Weights of a small mixture-of-experts language model, trained from scratch on English Wikipedia.
Size: vocabulary 31559, 62.2M parameters.
Experts: 4 picks a token, a softmax router.
Below are experts of layer 2 (counted from 0) of a mixture-of-experts language model. Rows are named router (the router's row for the expert), up (a neuron's input weights, with its number), down (a neuron's output weights, with its number) and show model dimensions 256-319. Each number is 500 + 50 x the weight over its row's rms, rounded and kept within 0 to 999. Numbers have three digits each.
After each expert's rows: "comes after" lists some tokens at least twice as common just before its tokens as in all text. This comes from a sample of Wikipedia text that the model never trained on. Tokens count by the router's weight.

# expert 52
router:511448509413497400526458593523556546545487523482474473590549460524475519414450485499514569498512497420590466479539424453495535586523570559532541531552416497366495370491343484528501422474495480
up0:524432474489570465556408537484568514485379510535426504567476444490483558451451529437524537562512501388567483428488477519510575580438582532592474510595430501444504396481431474492516418496475531
down0:506616502569538511493408453469483489518586466524550481341470531474499461618622519523443564470526454538389507530487542506491436397482464468441463577454475500597461629471567570503462606498491513
up1:448462508532528497514436465507535528538494537561542425579544600395432599444478459512499447463449524465519457452551481522500531488505566454466498549636509495469488436490410473454535370454530531
down1:485572495434536402543494489507581519437513478430532511484550489546538480573451513468523536434620476459504480502534547464503434467485506601492462583409358502410412497518527606535516657514546529
up2:486551470447493421425504522487433444495532457443515445414573416458536535494529562534556492543539405473544547497572559473424446478525456511600510490423460470497571556536544506465544548412526425
down2:523531487622456491598445555469433516577625450492476517472443474549480608561635544414377460616481590499543526559477442502476496506580533488494516498635540503528482504494436524524449516589410487
comes after: "| ", "- ", ": ", "of ", "; ", "\""

# expert 45
router:517576464626451496543495506479577417558452479416424536561471473534571531547494491386495499561544560476545479537430535497509466598421566442509448498527461483571471524462494489465587541595508470
up0:584569517490438500475483432495427477480410418492421505538489525503499513393554571395546434622497503468487514451530532538592391554459496497511481414583525502574539444558494548477532475521580521
down0:473473510558492506576578486469539433590558651464522511510525517489460499594513467436527588441486424488478497546511500494517521511552531644478501563525398490416452509481498473561483585442465512
up1:474545510513521634515515496464494484460491510437466402520555524482491500423420521442487441474449532436480457512514557443492503513448508597594481525481571460542476595501580553494458514536561519
down1:497517531502417426555475541534597443541480550499461495526499497448457511565656458389521519521486491516483482525518451511455476591478545506453513469560380486471535412489453439551604450511486480
up2:508450474531511538492513462514559536440545531543505609523460448443567465481520463390645490603448538510514486414475484548511454573492532419503444436499544516531536496468553449476589504509426520
down2:531495473427619475515534541540429521489546498508472523483554483498510559456422548638461630424586484499476534503507433459549497375570469592503498568458519477490454476533424567498371453402518498
comes after: "\n", "|", ".", ") ", " ", ")"

# expert 30
router:550538539442508504520542579406416513514511465490594436447471571542459472509557495598474494443497477590492594576550459477517492425538500585434535504444511497435485500547475447526410591560553598
up0:420489477504415436483413442511453550529463395501593497492433596471495644474457497484599524588569541470434515525534557562465500455491494517510539502581506465465384541504503585456447548415542466
down0:485505508473491476504521515483493482448345505511541519526562448610492448549446506592546542493537429505530532438476506471488482524461503557446521501460433504413523462502380477467367470606471481
up1:567518518444482549486454492421516493482547505627551499465498551512493406536564451452519526410573457476465477516531508515563530452453466331533503473566413475510556507556466369513491533531468485
down1:516538494523508490433475471470534489550411446444489480528477530535476481479422539410414498486497535490464501466449527496480408524479556529415505473477392504571498501521552430526483418391543496
up2:500365524596485412465440479474595481514517408556373513440383493492480443543520539553479505513453453533575583557512485543548406501563528482549553484545410535480401401523584472450482578504536539
down2:478494478537454552473526476481444550515489465523516462540495479487515623511529457621466470465558527538455513546518581545474529551500422519492472567468498506515524602510348542475418466509425527
comes after: "\n", "U", "0", "1", "In ", "2"

# expert 9
router:525442462456485541521585471403592495429417524593439617503536431481574451456458562500517519450549520481468470451516499524515547399498480455505478507573646503561491386496490515503503483467436436
up0:480453495589489449485577442544437454564488520520552655522508485546666541535444423516543543491464453546495479505511432542492592471533526489552486467471456495509389536488509451458506557443505525
down0:480455504406436495497512517512576518495431443434431535569540481426495517417416542516436508537463462458560489477524495493489503509542482483460494500604514500452531466487454463452473387533474502
up1:508524552434480433498491499523568544498595571486492544516502562546475538505533477471447404398573457472614453445469556525531489462483382486499520518481503481477377508560481490492428446444578486
down1:497537490488483645646451479381484474451370470518491473449518497461474490475531487513494519468480640536446533527527461507530444517516634557500470498554505508648514574513396519470566524447472542
up2:512464532534522463477509539473564510538628504472529492449474460455499544515507511451521533432429503475456495473469569367493486512424466569588529602468556541423472563512458429463524460447430480
down2:492597523556500601438440475451448506463494474499446527540535490494577465404554468415513497437551682515515472498535456550508459543536588404505503527489586513634518434492500535518572492550500500
comes after: "| ", "- ", "\n\n", "1", "0", "2"

# expert 33
router:486410524485472557450452496566484537598480534561449400588433466435454555512482542495444482472456524480415487531520536435499437495465502539420570481620501521616562547474405492471500374498491511
up0:493507483513459525502441529526534594535549558477516518572466521490367593445471486406599550502492500484512500494537459541514527480581592595494535587566515489453496500517460441432502465486562589
down0:527521521526448645474514435490374466438522457546553488416517490530528426689531551519523396534582459542465508563475516492514519380451466496463482487527564500641507527520525481533436486544535505
up1:502485535429464473499423478580567584559489540475428418586455443483446602437467521524486546518410481375470486508522466461477449493511590520442506555571469485438566526514472564475482374479541469
down1:520512486554525535478652423508484507473488536473583500460530554531539469558443528547496448534522392543518466504471477495484584459457458442497441476399459500490474496504509488506467588582467550
up2:488567490489470511401566551441456509391573466464542549490511543473519420501543544390456495577554484574534504588505444488508571505564452521518487500448522534492427452530526586517494607505475592
down2:498470485482567560562406505546490508546480538480447499492492422473519523497386455421582543398472546418455507443528509501510520465502465505495519493597429491607541560506526392482484414550586479
comes after: "the ", "a ", "The ", "and ", "s ", "his "

# expert 29
router:501543529475470510513520514409406536511530462479595444457462565537486462489496475570449471470487460586487535580579468440465511475616471612442592508450527497459483487475437432483435558572567575
up0:495490532475470472498528455390518491634514612472582480490492516561459529471447483475538451508497505419447534521483513599439448538492502474513501445498518564478587513561555509603502446584591558
down0:524395506492504566446369513593495493505457473514445569412506501522539394465530401375544590545589617479468520424535434492485472490491451501535525486522477482502601500517521404532461494550468479
up1:497465557544516526480586463512487439526522520451570501547527564588486498550434541456395451472532555534530529507470537445465597543437495553474532508448525474553437416475540450529554454502458485
down1:508419495395516407554474505490529510514547506463464536454537510512513445338517468640462534639548514494555526541528507470522607555486421489503492533515396509531578634514545502514426455574520453
up2:525479489526521563429564516477561515515549462461547468485470537484423519526460521547491405491480459560490481538509481545526491533501428559488466537604481561419533500541539518463461535555574534
down2:494455507570420501476431463455644438425546444526492541532574486529476509573464497522526637524622507499459483539464344475470496483455471572460508527414505496508514456485530541469633481483504471
comes after: ". ", "0", "1", "|", "2", "\n\n"